Weights of a small mixture-of-experts language model, trained from scratch on English Wikipedia: 160 squared ReLU neurons an expert.
Below are experts of layer 6 (counted from 0) of a mixture-of-experts language model. Rows are named up (a neuron's input weights, with its number) and show model dimensions 64-127. Each number is 200 + 40 x the weight over its row's rms, rounded and kept within 0 to 999.
Before each expert's rows: "comes after" lists some tokens at least twice as common just before its tokens as in all text. This comes from a sample of Wikipedia text that the model never trained on. Tokens count by the router's weight.

# expert 31
comes after: "\n", " K", " P", " N", " B", " H"
up0,169,212,152,199,182,213,206,223,219,146,267,115,195,238,186,200,235,186,167,205,269,210,196,193,221,143,211,175,167,191,109,195,111,230,196,267,191,113,186,239,134,216,275,253,213,196,173,222,248,188,177,233,113,185,196,181,219,186,116,127,209,261,208,239

# expert 2
comes after: " the", " and", " of", ":", " a", " by"
up0,217,223,167,277,226,259,201,158,233,161,211,219,252,136,205,211,219,210,185,184,252,153,131,217,221,216,215,174,170,214,203,171,213,181,198,209,193,197,207,145,164,134,146,230,116,163,244,195,210,115,217,242,117,182,198,173,193,231,204,253,173,168,213,195

# expert 26
comes after: " |", "|", " in", ":", ";", " In"
up0,224,189,169,173,190,238,267,165,131,192,181,196,240,211,185,168,197,210,176,192,182,203,239,165,227,143,254,203,150,280,195,211,134,134,202,159,207,189,128,84,146,164,242,194,169,241,229,181,222,218,175,245,184,252,203,182,140,163,175,219,221,217,152,220

# expert 7
comes after: "'", " |", " of", " a", " his", " its"
up0,261,216,220,170,204,248,216,177,242,186,173,217,177,245,203,212,202,254,210,246,213,148,154,200,215,199,202,222,229,213,181,159,168,113,194,172,144,198,254,234,207,155,241,280,161,241,198,215,237,154,286,197,184,192,180,162,228,166,155,215,256,198,165,160

# expert 15
comes after: " the", " =", "==", "s", " a", " The"
up0,208,205,220,217,202,139,217,180,227,198,250,263,153,241,208,200,186,211,220,217,202,131,267,180,204,203,172,245,276,170,232,153,219,182,157,265,200,252,201,183,154,213,192,187,164,238,184,249,211,185,170,221,246,212,192,201,189,267,201,162,151,250,257,222

# expert 29
comes after: "\n", " such", " part", " University", " one", " member"
up0,233,202,229,166,204,221,258,201,278,264,173,153,169,189,188,178,186,216,151,224,157,195,166,232,181,237,218,90,248,258,168,201,182,211,152,214,158,175,199,231,180,147,285,241,198,217,243,227,169,140,232,214,242,129,176,183,204,106,153,237,134,207,151,215

# expert 23
comes after: "\n", ".", " |", ")", ").", "|---|---|---|---|"
up0,226,112,242,105,200,269,191,241,183,188,209,236,214,202,178,196,218,190,228,183,193,171,195,177,160,220,205,201,179,217,200,212,202,228,240,132,190,193,178,145,222,219,246,171,288,191,188,140,284,215,151,261,168,250,201,161,184,206,214,207,169,208,155,161

# expert 21
comes after: ")", "0", "3", "5", "4", "6"
up0,226,225,204,190,207,152,212,206,228,218,243,215,210,244,239,187,202,190,179,290,197,200,162,221,242,207,300,153,158,242,266,181,150,113,133,208,114,182,203,167,94,232,227,221,205,212,164,204,191,159,294,117,255,242,187,163,202,125,190,225,245,243,180,254

# expert 0
comes after: " ", "–", " (", " \"", "°", "3"
up0,208,97,217,265,237,193,229,201,214,215,238,260,193,254,207,194,253,181,140,262,221,178,259,166,258,178,180,172,294,171,178,212,163,202,171,212,185,224,223,268,198,258,244,216,168,183,143,183,182,132,160,160,234,137,173,297,252,201,188,157,200,186,157,212

# expert 19
comes after: " ", "\n", "1", ")", " (", "–"
up0,172,188,207,199,218,161,248,181,180,219,209,219,204,207,181,191,149,188,228,228,203,240,238,298,260,198,149,243,195,248,249,186,250,186,193,144,246,204,119,173,214,208,207,187,269,255,181,204,65,235,210,234,127,249,171,165,212,198,180,270,199,204,188,185

# expert 16
comes after: " ", " (", "–", "|", ":", " \""
up0,177,155,182,218,210,235,266,182,233,268,131,253,203,233,270,237,226,246,200,174,160,267,208,216,186,199,304,226,244,214,205,184,221,157,192,154,273,190,192,215,210,220,189,255,127,143,209,279,184,144,246,193,230,194,209,203,182,178,201,285,197,303,160,224

# expert 6
comes after: " |", " with", " and", " on", " to", " m"
up0,171,111,229,216,145,170,183,203,175,180,210,236,186,260,207,221,215,231,237,185,257,257,209,212,199,202,222,239,249,155,167,189,182,190,210,197,226,128,213,186,226,179,202,221,185,174,172,294,204,201,165,177,137,197,115,209,180,194,149,123,171,212,166,186

# expert 12
comes after: "1", "0", "9", "8", "2", "7"
up0,173,248,150,237,262,146,223,148,261,243,176,189,243,212,200,206,197,185,250,237,270,160,165,139,194,225,176,174,223,145,231,179,126,227,253,218,202,144,282,277,229,136,242,191,137,177,197,219,197,143,159,187,171,198,108,287,198,181,237,242,199,231,177,184

# expert 13
comes after: " |", " a", " (", ";", " A", " an"
up0,245,255,259,160,175,172,206,240,225,134,186,165,245,209,147,201,239,235,133,190,187,164,192,176,183,287,202,153,218,207,266,224,254,256,198,159,138,155,236,263,119,182,261,178,190,173,115,175,177,239,195,214,180,155,244,199,102,172,237,185,186,164,135,141

# expert 4
comes after: "1", " ", "2", "3", "4", "5"
up0,175,203,226,194,220,169,147,221,288,225,151,213,171,226,199,165,221,237,190,248,198,327,196,193,158,239,150,158,179,206,175,149,152,211,183,251,177,251,206,119,237,274,181,237,245,193,204,280,250,238,189,193,141,175,225,139,191,161,231,233,214,234,132,209

# expert 25
comes after: "0", "2", "1", "9", "8", " U"
up0,158,214,172,209,225,153,233,236,209,186,211,220,168,201,276,207,227,179,192,187,191,258,215,231,204,197,196,188,291,182,127,161,169,153,152,225,242,216,160,120,153,181,207,186,187,249,213,288,259,233,223,205,105,197,258,220,138,202,215,266,219,208,221,173

# expert 28
comes after: " of", " in", " the", " for", " to", " is"
up0,170,199,106,214,164,257,202,224,156,205,238,195,150,292,219,213,168,195,172,282,187,149,138,216,282,143,142,257,182,188,280,229,123,226,192,201,195,231,242,171,285,182,181,208,189,179,180,176,122,129,122,224,212,195,275,205,227,250,229,146,182,232,219,258